Experts of a small language model.
Size: 12 layers, width 384, vocabulary 16384, 87.8M parameters.
Experts: 336 GeGLU neurons an expert, a softmax router.
Training: 510M tokens, 3889 steps.
Below are experts of layer 7 (counted from 0) of a mixture-of-experts language model. Rows are named router (the router's row for the expert), down (a neuron's output weights, with its number) and show model dimensions 192-287. Each number is 500 + 50 x the weight over its row's rms, rounded and kept within 0 to 999. Numbers have three digits each.
Before each expert's rows: a language model's description of what the expert responds to; "raises" lists some tokens whose logits its average output raises strongly, later layers aside. This comes from a sample of Wikipedia text that the model never trained on.

# expert 14
It responds to: Time openers, zeros. Digits 0 and 2 inside years, sentence-opening After, During, In, and stat category labels like Passing, Player, Species.
raises: " ", " leading", " the"
router:441474481473456470455544487578439469534620530522506487518427476464505405572569511485515449554429492430533414513497511414467493551484437528506528404428516468476449516520451547560503493414477433542497477486506529503563523489479485555420455580545448455468460494528496533373528487563522447427
down0:373557512428517425539500575493465489432512503435424543456540543506527499470598513608626462479484557424447473530503529447502561562492459410506465494496436495478528485589580417513542461475496540526486608532488516463558550510407481463482478491506544422502544468596416550432492463478502538536
down1:426524523452537552508527418534480515594400518560493505465453464594498480556595521493566446561480444498511436453506528549521467511487573502561522527406518464450406518446566448524406408453432575483497487503516498485519338469515496504491493517540443502476553523487578534508478534447578365489
down2:458449525460424490485517487540552538521500513501497553486547537458554541534527469409597530460527521412578457436378548560511495588420583497431550487497406436464453567492499515441346519513615503582446492492499469465460365418525502568585551501550497483579469556480522511478568564489493505461
down3:491495481430518550460472516453625620404589465497529505482538528482457548482549397526569387473607536479513480450619520452486550531409489483461535536431475458489544442529421457469450599560476471496550566493391577535531495545404572477518520544503392479504500538493559405548475571470518529420
down4:532567565489580531507489384526475544477506482479603513524504467470516571429515585482482437433452490443498465602527465426545511494403489488552527540547590469445508531389463628432519503511495475483520436552478512559511606488428499480539527427469557493573484424483542509471441524398435545447
down5:414564435500483444583497567505486483564518500505517504510544485412460436422525501618508455562539479546459559444558421571411533498538474470370470538510478505390500488514525450463579455436547496490497535536511521569411477531393424579604494519551444472602549442501535392549561537434442483537
down6:464501458416474546549462518543497455526471506408492636537377561468451587525446527486487482534436468555530519528457535466575495428477536499471506460480474549488506465579524500514489489470486451497489480497494499488465455420581486438421393496488490568458473564583416418434406526504529489507
down7:498577485517404436538467497466341533461532471589591440483535427392492530439485640493426505506466490528523496514519476512514581468477440557517465549406533532561487492478499559506485611562573548467522560525564556499518506559479518531493559515510572529510463440594437486521435397479478495489
down8:576538535519414438471489489500509409476483406487474509445636489542428588519454448482520631492582525483430435464555532438418553525515449597487515596471525517474504395581527418548525582533406477406480488521518513448441652494518491526597487526495564461491415611483507539581481523618572511555
down9:590478477523441484541478481528524505478472514481559491518497494446479471564526535554473496510574410410488533484406493428654591589578463435507478537395604444554506483458543508465494581526574549434431508471501560526509539571465482433559538587510518510500496599519510513500494497543504531540
down10:519438495447543475594457450600528483499561491601526529476506490407476562506493506466507567387419480495520426485372475514578517512504531610455459475543560518385477484539528506554455441509409563506452497513506461472533492508541498478511513526503499509484505499520468460543504552473528405571
down11:549488498507477551568465515498552439438504530517392504547466440568417514572556420415538497534555507618497533574481499503518492469468536512461527524507558502513541561506542486373501545448521516573463464466511505481475464487500473554526478546430418473480524441488625485472554483525473436525
down12:412516594400498533474535560550522530528570553450512493448492579497516532492463545551437549520481448494543511545490454538568529530445497487478526538505536543496585493575436527512578534460487458521510497481465568474585656572547479620506466453451554534486457493485430566476495502564495533456
down13:428484481508371497514477486522511511521490421456589631444509493496612441454548441509489520499518502533485456485553540568421612503483529479441493459531534443493427557537550532517467545508511551536456397473443531561461425550517528493530560501578536471453545587490466520466469534508528543454
down14:598501509477570512598498362529475561520498447520483531589510550498440573542428518573517560507498523495498536471449510450529524381495513514558556543486515610599502517578393527459480546542535408472579523594498518602521556454473508525462487554492519487530437493518542566447473490457467469590
down15:546454578469516411509503559493453485505464547472444519525436531521481391513488526525581513540408518475466472392554471483388473424472473535495421534441521464455567514488451455567502595498483481479558535570458555534452424510473445518493452465519568493465495528523560557518482554495498512590
down16:560589527386588525580541508552661486468548476505465433464552464486457466499455435498475545455515615465567444445425507454504460478544441475442533508490472541537525554492424572495522470452497547517518526447463430450446465532503480529482547452481538575528510504485545550517516576407464535557
down17:527501534481430528518557546538542578469466472357476530438454460502581422461560452470414574432494526572475509509515514535607513473508465574496533559484468630440485538482539612415488459478538447600440501486514537504493436442507467576454479506444486464575570536528509474506509557588387489513
down18:585448539515573519492443471405416474463431515527494511509491476489520540489555494510577460502457487537582401540465530494564418474557494504470469431538409483469470462440496558493479440470523503491474426552478553435431335512498384483470523472464555494569520578484424497508515520513519521601
down19:561531533478588599501473469467570547501465523434429449432534463424447584484458468543430472520517441457551536512409539458539572565533490487556531565579477468521530464459462452479648434452516476539528522501355528488430528466421470418507447535575514545462520474554353452460549538575516514451
down20:550640493424596559538584415481518502502481397352603485404520532502515522517497517641484478500472517451485474485481460475517473510502577616492464496485472454480442409631506435421450542502517515497553470487506550513560455562459399488550476515487508459500486472421359506468542527513442542554
down21:412521476434541454409455468539488444535507558503478626531491498527442490551515426604505476503517370544534543473524535581555535535479561448474532506468491539560411505550452574445453544474545503535556509543467455448504373586458421435547535487447456506526444503412426461502529537514431548352
down22:492531389429470547567500587514454421443467469526548392526438542463541529578568468513504496513466544452565484570460575485548404570566562510579446506515510586466505503509530498447574540390511480504436501467440559484452721500493462503557533592439492514500436509491444430452516522523444480447
down23:490532503466524573477482487510537535555486492389505397476542472517449516446495478599549459470439537424486465570519467448455516485585509488496500524488540451452476538563594408570543498456542376536502442562448566487527580492533497410492439542399508542493533424493407470436550564480492511465
down24:494415510561589518527533503528398525461358609568501522542534496471485526489568520415462473420428410507533531456594516433586510518530440550491525476524438570537548468478445487492552467461492450505507493425508508425533669479487478468495471537432449434471448565487468488498590517425411437551
down25:390493538461510487486398477443510476492480553591519544509498514544532421539443546467527532518560506408460490470522555582562555505578516533522532423521349559467424493589512529406454503543493501446440494481511502479446486512472509545423472549505500515462546392615566512497493499531523610523
down26:495512486564532613514423341518570529459594431492439531460521549558555427497522478513489483470501461529486559456484536465542517535486483502578549557508530542463527466472524524482491471498459473478442533485567478538532543472522440471507521529445527468518524525481545490509458394539464589411
down27:455503465525486532561486503497553519610403437442626560409541509527522452495528489421544480452463535480473396547627569560493590537506494602535478450532490512574446511369494475406427472576480536514454485483554538488558406542431514502480517504466471477563463560490443551423518454531520546480
down28:513516466464415464464543453493515533476500516517434662486500466463526433502426550570556554462541475537492512512465598536449534462546543586311482450558505478501522485466430495468566599514492551423546511479485477543494477527497477504468509522599458447501494455507588513519490461443487582531
down29:409557504531458477474511428507512493424463500428504476520465504493381466451515445585429520486523541518473486496538407557534485477528491509593518525507481441476491444571510475446573555575433484479485478642497439511500607445575487541453476516485483403363496483425615549550470469473549535479
down30:494506452522526549490494512517547475534534540496479476451463489484509465493547484518480517479520536526520553515485448493510534500482483495474527603463536515586479549568452476390484455484570500525487466482467486451533493584526472467424416522447547558465558611563511508538430453459540507409
down31:582480443500508577499543487475524489544546505418533544405472391505456467494415434502524518536542533652489481548493537508566477530459495500520490580565464557461422562565468535509519542493540474487536409513524494471527450398468620493562514481497475499423416437452565451481423455552554459385
down32:547478524480475606505531506512516477606529518531451480511463511486543522441451471600505485510488440521495527450450540572516477463386451488480505571533644590438398426459437476490506509455425635488457518534499527546509499551536432563569500512480508458551457570529505491537523560519491478580
down33:522464515522491444505477612464517454516529524520534518413519542504564504460528461518476510517553452516533479477530514426557527477605581544486455544486516480438500561528466527515458565570497499490525423521544487487466473409449456385586427592409421494513507511459496473528564533509405425479
down34:544607544512491416528545495520415543462498460446472503517517429581423520508562486470484449495514496501540581416521433486480421470475454507569507431557592514536452411539499512536462519549493487470554529529507499420523565436415523480545606590564579425477477518386460459473469495585458529601
down35:521581567492508490458423535483431491551466532486573567512472427452495513428457509536483442546491482485550541490435494575431570444495437547479621465556429470587498618476497564478475563493497467500448601459511474474580636440542532440533524486496484531463613492455475508589520511500530521514
down36:539557620477537493486489489428503509452504510350479374525474604559458492526470484363540465534383544497429481596437503504484480529602477557406520587539517493502549477406464502439561558521443507568460471458479484484391568404439554551459434462561508501549490467632470553558537515474376541504
down37:508445441611400413408510481550533436462560418539454493467527485551470586463541496477540521464556659539541553522486519562485493512488533474490481490470513520503569419482624513526514534449572469492450516478493521531391584513469521520522518517494462462507437448438530585509399451493482478428
down38:482426546512505477453453470380500455599437520490565523444529473620499530489431460535480473528482560533458498479467484490490501472486590447512481531569478538433528591471379492475478464552496504619484456550456532502466494489557539461425526519508446539583551449526468468563484553509455549484
down39:540528513446480462433545480616488529518487436508538595470575488482567545433401476582453473497507539485500515491512474508455581556471438560554518543445483554532462408431493493437536478495419580494510495517467438501484463521510557501496481561495582517534622483484544474561508528617489519471
down40:603494611464517498560559475523488525480517446475446531509505410477546494555481534555506552461459499503533472553478475597567503599563484518562478397480517529438611486487409481488450462593455479466494463540516451475520577515522536547464474423581451485435449463475411522470445465504497526542
down41:471502525445465562486520583442499579528543392487459531446524629488465516474438482569398519487459583500520455509455575419422528447555439477510520525568474504519398471411549515534482514548488559450489447524478517447427517573447503625530516583571514430513438500486427639531499538377474473491
down42:532451556516498488479475470500488510513559478519462571454509513636617471510537416449583467546570492568440558521478526461448512494526419520503558502439507532532497408514558513385543483516421475492431501511451417561569545570497440498530472425488449494541508505391519536526574500459538596594
down43:542506445542549510500469532414580544531487534540557403545597559490440483468509462510486545494465551515419589515524517547439432502518427545513561524529585400483430616552512535550461537662604492495526554575390469567420647520492493521525547438375501463586498475494459498536481484575536536509
down44:485531596595602408519489522484462507494523461549535525465585509486523435424554511571469534431510540482540481524561545562505561506414530494488487527460440580493462531479547511451493539482527511558547500446563517502496412501471366542514476565466495501556522517440414575545469412545545565469
down45:468446476484539519464485552533596499478535435479523645541456558502576469562534544512534563486520527452518496435519392482582466495607439407434427501553399581484486536502511540531444489540568545577447556451505457549526603504574527549573492531478561558545439527521562513501454521498490479487
down46:537446525511435527520442537508587543487597536391455459482540541450532595502551488539528569521567515574479500470425435552600530425467476503450535463441510515444529492427525515565595587471510553470597475535599478464529553505511423501445465452477490478448549441454536468664500524557499524499
down47:515566507471441485497438464521500427453452440534511494443442381520478539491558559584602478564538549499495513447453524565551492423501491545492521507506513490472476574462453503480483575534622557506475508458505456529559463388537538548509513449465498523458468508443464467512564563556475457481
down48:465522520511507531574548505500502605513480533534481561544492575500422533521419503483490448474558495428481459495484503517507482500492495518524508526480599461521387444529517521570533419483551534447484515476523532546440422510604420431519430554394544532524526515486474506500528484546499453457
down49:506550507405386577515489471527546480477521427540474602540524521534520429482443527449540570444471497463535514499442484481512562541493503438438465602562490390468423468452492503549597539504437556635536480497517470483434469529560527540533432505454403459507476483496543549417448514490444508591
down50:501508434492451544465465607462487490467488577545468441485532434435534465518507559482505498531494484433543441570592554527535632526451552484546564514537558547552517511525444515449507516505552471430512499543541459517472584488578504488590466548435540417550506495495533580546432369506455584606
down51:526594492573509464534544490471491457542433544527615461573489538540489611435494489444492482503529514473503476490453504472495553395514548549456438479511526422487409452550510555412513518432457477476510405494571532530585533540505463545412563465554512541568485516499483505496503556581461466517
down52:465531461439505506432510609465517533539490602462494621490451484494510504525547510493468517495523615502539525522449502463465522489464543541512543488501504605516489592554573442424494520505461523553514478559446534509538543507525499464453512590505555434627563586544481491536580401434486476533
down53:540524516558567538538523562520426546497485512548476471462491465519524548532557533582588514539361475537495502448451563500510488518491529583521437511400442497431574554495567533509438648581471514579473470564455460564487438475497564508503481553537503530479565547504622430517478501491467456477
down54:462547475551420604586534506474510512489534550327545488458583491499557521558485429504510435572477499568589578458496502461505523528494534552552516532539522543432540527421511486567563464513394561521471600440465439452493495496514459490535508415589554461536478437432448528514440523493517531514
down55:486502517470477471461530509515555484538649508548522584393482535425515565449544569522518434521387526524406529554468479391485479544434444494392444492520487476529520646599577442561507483616458584517528598568564474530474518577450474440451489557439472517564412468577552478485495447537557444368
down56:525484513484466468428468508484608591389514487479457526447419603501554485457546462556520550537451495445439471484508416478432576480441444533513559579413552474511458595457477462520456571474506393450523517563530524460504496555413550394481418459488545467470523489479504406479489531501540501618
down57:521535509509547500561519575500577471601594433431522492522419544498504573479467414548529570491530567413585514538439427536504492412487482507557519527458571500488431546549450455507457490507486530419504594437488423400484462474611491558422513421411486485507530538449384586465531525452564453371
down58:584472440470531519518561495520412573537460507466461571531385522496474446593610499519538504490467532481581435547519462495425505498460415487480539450477570441463464472534471546507475441437429517543532442444460498514437392515485439514562500448473529567477577570474436495528503496416535519579
down59:503603529547447537413507528431560508654483504489511490447529501473501508486503503515478449462478535470442522532436502572511550620511480509498588497483576546494509436495470501469604506509539525429579550485489431468536522478486496477509446498477536480538521489600594514464511482512481548503
down60:410637418464534545492430515419586565482509422416423379528421529460519584484483490502514516529387483563512616517400454490576562594558458484595426570580488515516577513519499590564507446512501582519552531459502546529563555516467468531446452531473502509444562550523420569477483532449432508482
down61:497638480500485486487521451430513511444464501543477424438472500515492517497589411582390497436572571466494484472480499500552510571571475488497497418533549506517513463613387493517516543514441500532654498476513489492471509499469437500492485464504505491333574533595560556560543542561504539460
down62:529510546406499526533470399560548401404434486473514467503385577472627478469470427541552493531523582539521547551482461487531547516529492508494451502427595499410544606566546567449508541501550495543518525478480567466563542484519473509514421476540469427569516594473463496356480497497569514555
down63:595499521480532474494519548546460518556498452511452467503457503538498519569500484421569508594463449523600523433498418538506473408488627482525440545333470538600410505479535467467612505470508523525514540497493502524510429440559557513465492609514490541531489507493524402452445459551508460485
down64:388470417427525451534516458480570510450488454571451531486470530559506444454525546415538409442506486447536487537515484471576495562500524533420494499495553510444511596482516545574527555453571497485526550432433489431516452484573481540550467497498561500410415495521518442513536526513498492500
down65:637463477505439566489403556509467549449461483465554522519471475587466476512536490529509510451550478583432433549523501485538552539482447488532540480499356477396585541550585371506507426491460497489522522457551548469527549447564482552502552493489437468461526507476500451511481513542514492541
down66:479499545487503532487479501516486401494551504444399487483416456542532510500451511469405467630569522553551496588556561517450487432523419600464572469583505472564645569463480406462470438539480575480557499602506476598499525512520541556518441572436526473521542519436501464515484565436559535455
down67:536489479598524565561514471446567453466513573586498485473516483460477509477436465514529495502538550411476496485484433385489498432499519495495524413434576436452506511448446505532445467535414549527493501514512576475494554389521487506503440570487579504509538510479491414470547449554451368481
down68:623519533592514439476456552437506515601469526589433437434411416560411456569458508510486570454523593547414454571503483508488595460532492452427510480533483457550511469462573483517481433557450582547458526552437507562452476382531573514576508403499503441528434372557467418445492509564490538442
down69:466449440464555528522438542471415444508548453471489551446608512522543565583594580531532505580502511500506543460567504511485503507441536597537473511637474542521523522432499512518487537530564569605478502526469485474505500499562560497513469508564429556524547518394558514537519459444540459495
down70:576530510489526529540460499548506473510483479550463464416428461605543544466532510529511458478452561493457470440425474482508491476523460425529500422506435524489508489584610552588515513554569532482425448485499420503516563504528591525415522559447451496558517490539418458447479466604477525478
down71:476429525513532549450550463481500565572426533444468399530420529528446527541511511499441437534488506571499421582507430419517499528488549514528487539313430507514449567546586509497523468534487468457418517566461514515468499511536539492506514441562563624486458514474427474543511463535492470605
down72:524521477518572472512494499477442522301510504456444568533473517497487474552411484546510505474541533536418455428394434492390488504439525532454567493493576462518556546448519483474467494482431509431442524498496498551543266511404476512447525486433474426523423458512493500386598429463591565451
down73:584538543412532476448428580482469497531436503521497553463505475521550511529425493577507526413462508469355559508432532381321556525473465491434450530558438450489502477424464446523505510503543522484495501495457510494503383534485534481480498565431597486509518564482448529542453492460595474417
down74:513482445538435433503444397449453363498487532484572509535563478578528461495522475602530527353531435527418461463511492445523523422578401503482582517448506472475544538559579521519497510472483458512533555431483462546421515503509408445566434511473523473519620512462496561535474542508510500490
down75:406490486525475419563484521463516493586554463493550354523474518504566500520496456470543426472448431529476424523485480463554536470524521520553472549487521491456562462485516523434541545500578566470549458561536455579483583466597540487508508436502574531456553465568408512535482547476477430550
down76:610490462478462513605391513413415490451432480437452438525425472456541489464501508591495470539539542542489531481564589487530530477450423471373424551490524447426578541541579531587452458456517486465441505560590583469471458565466479505586564562531553483451483559520498531461489491477402523509
down77:386569526529500497440553479500550452504462475450608623458512611580409481482520499524524464557442504535518479544556562506411471407562554515563564441527480473550442484482449454453475566504591508526486561458522389501447447501547527486480508471489536492445511496459474495449378464586463506536
down78:504429485355434484543438484523560554470516456458473525487563439560443534548477537479452544467563588527432535575378586555456515575561526508492502562427509422449543546461418483484488543491501535478531522468484461567476469467499446457613431623554571518528591456529548591515437470555495437497
down79:427465521532454486571457501567512521493465450384511387500538425425588502487492479515486539500448532515560450492492482554510556462500470467494474573379494503546447523446523509580602462508488463537359521564547577491575549528475488485444425534418538520482549466464419439466588471531344492489
down80:426516565488498418548484428475428513510443473560482390453453562499491410499442605494516503435547505536513549509469422500511575443540570526461542490532409435510535420488578512489521501552459416495536451581484533506513583521505507489585541369510535551559488595571444422500474512512530528489
down81:508534490505444529529431523499538485518477585600456412437563390375473481468501490512535453493541432403420574518449517576530495451403389506436567522547501458530514547469411507479453440511512556530538505469496496578547415424472552393572481493496454445496470533486421480339528406492550537464
down82:530397484529451444467504436498559541490496495491473550529500463481503526489482535532492444478506556528391414444454468515478613423545540452433472520574455545416487438454610477513527444526449415485479498532489508467461462557526504467457493495499444461500361585424456472465441495485527495445
down83:501406595449423590473504509506534539507555526536485406512474420523586513573454532555540505505619538524479573474594463488468538556570542475470534438441446525540545507501476451569568368506451514437455538545466444536517647485466572500521537504526462483520511459478574393544513479527494481485
down84:524502499460556451443470457501434461471536499427491537493439518435555512518641426529497564361479483451478476494541512478501562555391488463556509540447451454569453462539507522511541454611533525499559537509594458473537396518451527535432427453432425476501480506474488613507426471538521521528
down85:488565536506536487514532466440520534509528532415529465476433510561547586500551488533517519514521603414491514431531527508458620425506414395416564476474526417423437530524562463502584492505492562532521572505597532518521521541480416429551523524485528579449551567544468493510548525560578496577
down86:554445562521465442555537496431471503477507493455479508556481426544561408484480571468531512519582596542514488500462430570463409576534532473480491567526508460524516504509483474471507443412603534490661550547481569573559540470515519471532530434569597487435440582551549524420458488363449476540
down87:537527524502506491463485530556464418552505550552542407591593519491515448498420526484568537543470531447603544607522557484539604565447583457535474544485555477501540578460451445457483454549496473554559522495514498573529506532501476475504548507428495542504471476464499564587417549523411478530
down88:439506480497553441478525588533424548552502495562456531490490521416408515589569517512461439525482489571490611459540528485455493487454500486593574543482449511515477567576435497583510442521600509453571529474537425449517410508423495496569517478538539530622585492502487490499502509511535464559
down89:441521511601514606438519499474453451536466512506557512534594494438521579541532406537497514512494458548507538472493489521536524568543544518608567480575457495493496561525490463478612492535477470479504555623462504497590588456472530437493590510422500507490494582487549544561521526405579412418
down90:478546492471491444487579503570383575490509438455339433411506579475458541516530563449547503483550524547433496535567475497549461498490570505541431572519505469487556442499524568464537531395542547486498504570461607456567385404432541468488475462456488484541571516484526545466529418642587438536
down91:534461498450543420477507420540410559460447449553469522506507434537499493496503537477531436597380458589519493525501505554484573483497520472499524439606489472489572381433564582550462464491533528464504538531485531478490452478509380505520452513514354487488457418540527461513488498550516497470
down92:480453440528481466526425478496487542480478546495551539600443516441478498523445518508486565461490510441561460481448485474520467553543464496465497496505356486603479552510518498461543486517503550523551472598425517537466605553499493590470528464442452437469438449494472462497574516550533516506
down93:529548457453451530573471538560553489512445481488463594550501454516530391412507474491572496466487516494587443560525473533485401533457475565515496422554437559526496488368379503496432450497587588630571428541544578556570353505496443569544470528521385543504504502508478450446524563521464517503
down94:490561515523502500486526528493434482462538496446512835497507431517514479521482471541491452448495482511550555517516527567516458498487506525469472420418557526584469567487510522504508581421451600513485516466534521518508583522491524501511558422551527485499475452520444572511482501477457531525
down95:490525564433459509534551554443500569504521471468492554478496568507549455539478531587488530470406412544514471509504414587585542461488508493607460458434565469373478432430446480475492487422564495402522500462501561550506382498514536521534471520546543526503486483574531444423477569549534406608
down96:557544460493496488472422546563476562477533533521496464379484510513547598436526510450485464546510459542454479486459533507545516478544478470481531574531501540423514446413498473473416589576467530404427464514483427629410500498457471457432518526446501497509518528556523480437582467468569536476
down97:494507546550496541442485561499500495551508533525418469548438529448472447505470463406529526575534474511481512475547441465511485490526481533458443487459507471416582470488484532546464492469446478531585538520453442525526521500493527491473524572537505483532535526465535434532523471490474550554
down98:512546508556409403551441472419494520529503463536535387544530464518538537546554448555413552450509567501500573554527499481449480494553495521580490409443441489506558393517446577502454480470455563467494474481536498501536575554457414525542518503477563561562515589503440532545482489562521492479
down99:484463486529555527492449611488470532442491547473464508453465520482529537513536524551488483571504428480415508617490482507659520501528522448483390575550486515499439493548485510539544549572544517536546477508470439569358549489455499504536577429592491531475514477536437578484448493532501429482
down100:586497530546396464526508555440527488499521557511521496544518468456514561532506430530595543625495505524476375461451566472427470524523465491564450454527467554473539459595505513550441511549523455427504399565493511490499582464442403500406451543500454552439493512421466528430521447555493418481
down101:500536574539530551423478547578497427448386477485513429578490410452556512529523551476506502509538493466470465603482537452484452479542525639496417514633473541586467528481591545404378534561485457440471546464464433457534587544548505544485581494514500477600406482534444495503646414558504512551
down102:464510464446526505544477550460507480523482514473487566464430391515498396525524537378523485518521453566485413494568438482543447471483498556476542507556408504433417487479522468580429488537530473495527491433481434400523497561509497506593478523520520475544511461514527514595515489535470531562
down103:496514424409563483590505501494532400464526433423560567430441520551536470535476472488494495505599499534534464512626472535506489553536526573475491507532532509538538381462480487491534519589552444542612518509459492521525674558436540446510627488501529506440568466443474603440460484492532513453
down104:525589457350490513401500478542536508518497539527520463539533558520489500453484549416483539481471532426516419565535505514499608529499496435518506560563443538564492479506463517537544505513483522524431574443537435463551567515450536478472488523559424489457482491512591538576466567576462447498
down105:535507531471396567586560422470486599417543466579468487487474475486487467513559566554442436522561487490488565508622481508598468469510519534519510437494383507519497423505414543567467511488531522579470452448493484584416490591493486498554471529422507495525522524592474538531484475454503501504
down106:500500515473495583547477468579505485482469561560530508568528543531432492510505454481531483431391568467467448511525513454454552544540546418522527570470550403512537501483465529400496440534444465411513488537517559508548517522507487445534495500483522414449511510469555550534476565391499543553
down107:420464449502448420461457462545458464506473402454580448516553434512536509483516462485479582501476428458499492601485517407499510475609484573511598485510475579478600515454488527535472362428431523494437425504446484469527452495485467549533531602474437559536534492613476538560490538512405507465
down108:528506533469464473559500527499467535516563523409494526623439492512499524506448526624530505584511436552433476412470516535430438579446551526414422444520510545511500405517515510454558492493522461466493448537397522490542463430456511473461541534470569555560488446461524518509522535505455533514
down109:497580553470536538498586537532506498407477525419486395469545373443453491485417537548447521524453463524502466408454498536585550434471465495544480495524534480578573467503547392477574562467448487468504427407551475528528431541458444509497443494457563479482518505453496546464498452469484469557
down110:409499519494569537511618510460506514483437485539515502591578484427614450510563460503568625491491562510500444460468509497413488484546499477510505510494509504658450452577530516463506588495438544552539509502381556513439502415476649492571570477506439460482511540614541482474415493546571495488
down111:542483478442500511463551582549533586492539415583520543368370448453471493633511390480516526547560498426502487440454427618477505458474480458485446494427548486467517503454478586525473476498548512535520486503475579521593510448503683437594551468486490540455461499454388531450516499514510465541
down112:569461530445529487603492505411469497413410527514467493464502482550512485527479506441489542465648542479476430503513445517522504505503568574472583548505559466610437494505482519514555539483507521506525516558408489543499519441491420531547486570462470544538538545475458370474570565567447554500
down113:528448625577459477491522499505523455469426434514449483523483474544445538504499558580491512497575523531467476467436527436499567528503503516498552590541493516572573511518514433466528430575535470530454449562479532468474565362560560355542468427574502505420554577495521560511445464483509515513
down114:457567492599535475476472458488552581589487501578501448517537482568421545485544471468468458573488591549537360490527462583556534567463466493515490443503479452467491523543524510505496473475539565558540450521367581543557489513500518569505574541397524609476535493532557470488433479526469568440
down115:477465546549519548425486605406505502530512474502557524498535457501450441519527517354511538541407397548474545381556502536493482513533505505570469448435506498484481513549551497506526437429540503510517488535524528400523497529536501510564443543432493486459468530567537435517509457526448474502
down116:581456546437399402556475503525485455568464553512467503524491511645649485539440529452542489424484520600470504407672495455560553528438564496486415493547474360386634522443568469518521550458508469515509528451480505467523465465533454505476499508567475489483523496442544555498517479534435553517
down117:521496505590505555507440479517528373547536424520432475498520495587479428440457378401439414480474440460467519576407512536448619547472471461482562498497481433503566516367493489496568414547481563469482543489472582469498419457491534397480467484567521511546407492499532500476500460491480555492
down118:410470479510474548494534465481453442408456491411477365458521478513437481524481515496588543534449383498469461576574601521441456477451533422545492555556455494456503467512569523498453518516469513466513482507489550591506505438500432469462407530385516457540592476444490492370474427496487552556
down119:528522512478475541529583554489552566423592630546449403501553400488478463409414503572542454555450459536518471495540540538523557546460548482451421487478487494455504529453516450488517498501460494582477481472507452578463483416451509503455544434498534484479511552447431578505581531511476497529
down120:488512449519522480460519461548456559377583486499478492564509468436507595462505536608551465518372505517604471582479506513518462523440506475526527536451460555522554451462549514558506416474403456477434436430513456515528496481465557503536476476442550519493492492489511546465452539488512366569
down121:519473524551440503543463486446498530432443429450398500463542518514555428615515482399463526593583551458540428487552485556512451473454576392429514434444505462535526447562423442439522450448423574543489450558515438513483500559490543511601532422435550507413531577420495512544550501538532426533
down122:559464451524432588464510530556477397498404561504400647463627518449531505492456412441530492467490427434515553433495524544534461440506502429566467475474499502505479546577534497560478506456544491607530471420580497448582528451460596483571488491525500476524474511476531451444517502403431570521
down123:509491483552435493480558490460458544422602546450537456508512395530526585484422524476424467447530430611453510540486463419550500509556512530449525495454618489429525522455490483491530452509595518555466511503507425512462483513508528523439466501465551538521385498416545493505433521400523484446
down124:572588444556458473462490497464567469467478539526506490445561541465372494502536471513503539480418541509517565363537509546532429543494480459551494544557472416459570516512393485376485508504507509545451485518475503508547468407540594531414482545455469536523533514478559472482438538433577515523
down125:479447497563438463472498495569460559492562441592552506462495571522494466442491516486492596550651583531441389566532506505444482495432502499510456447570549572558539627444393513526513439520491485506450549421511457482447459489475533449431518494454560473490502570446526446509571541503468418493
down126:451512504466484542452434633543533541480473528520516551520541468548490366505457438564469399423464446475466408549481515468566541489585488542475571514513587371532519497471502510502472429429460479412432434555470423532507430464402514451497572481446416468459434434537435480451546482519432453477
down127:566527543456431609381500490420585473435581553481483510356521542567564534509517505478503530479548519526451467603530566492499560471501643562338443508471626508511517488557528514617484422520562519585514518500487472530401521540544477573553460553462468452534488478601448526500419449468429446432
down128:459492509529481574510540472580537535451404461484462542500485598552477499498502440398540426586465411507543522534452490524497508490528517480542578456515500490438472540456468497467445514524550540495374554480528493512502493486535509499461502471603514495369436494468554498498579522523468490527
down129:434462468490502484449548440486588460420507500433579524535562399495470515445521501505521510450420447556503547502401497493560547515542589471460557579498538463454413508498504550512460546513477473471560448594517531458580424504530476542533466542553534427594489509512529502510562460549465487521
down130:445475474432464551567518579418499625512517511561477551523625479404431494451469489452421529488503467506567464435398483568512474451466543484473610459577601561526609494494493447519608565394496527477491531559484517439493423505505506443592515514510544454501485485537591523463455538410568434477
down131:486541490556441427527414519568375559507451477552525487530556562478556543461469502493521512505441498448533491556572474545524459546535542528440544441438507488558580503397577508546532502415516480566516461469456490494471487456535421510513519418509539487468487418517566447448495568539501450495
down132:459522479558500463520527448428599467570599541484446564551553394518618487530452414551490503540475484475548469559559538552517421483432612515488536568524434523511516525489476531502463544478490556516465457519504528540464430517494507484527524470456462550478490420526423369557465476484488522414
down133:457497521474596507451530439427542562501482474511579573546520607488543558489512359508438577601507571442546522502580436516609563499515427489585542555467473590530507549507576601529500450436641494509521509591471471507472500508497513515605457434336452537459499534552525470479567435485427426459
down134:515523433489460484498391432530601447378533492489479531465522517450531471419594490473587520526568506566471454494468520554521423518502494469592461620404475566446500489568615455548592493518497455487487489517438473559514764501538496536512499528505467526504445504558515452420487567537605474546
down135:471516522518472603497522404514528509522502593526387489476488484423575488466483481489451546538478483465435514489549388494514486469473554514473496423514561555479492522632510543569476547518495514533468396514483433436416497502522431461536499573545462456509522462541472437541553508550517520501
down136:474611523510571490513430426432521387431404529537499496505464485503441520554478517531511515464510398453503462442520539546536489513476502459534525449485475528500507489465520527569538530540506573488519566434551449477561454500483406481529550529434480535500528450517534526449504587590514465510
down137:566539440496446552506416438489552479525499416484520582442543491479477515492492585407659534499488526511515466615582497516480446544395454559487527495407466493546545552511557451531485512512402496529481550462468506525517564587509602475459474493510406560411486561482455482512465525542485488572
down138:472512565510481473561506532524526451477477589537535572476502376507539602456540421509553493400483499527465470463541572454504424558489551488476514496539462411470516550589488405498413575487422512503539455491534453516493504428504435542452438527487502488567578466596572425528501556552511440508
down139:495510520475539521552451436465554493460528480577559458537404593484398467396564645401582503581465581614458498537523544546479547505536598502495498482509407595488442356474507479527538599474437503472437486531527462529581545559462452495448420435492450489619456486405499495551501562514552533456
down140:492471509544501461620431565454466573443570480363561490459442482480523483449595497476537544527588548546465555480448491524553448499553500562408532568575393434544504505429492503581531576427499509471517453509491485513467499549525501433527508446441553416514452523604554576553529501480479411440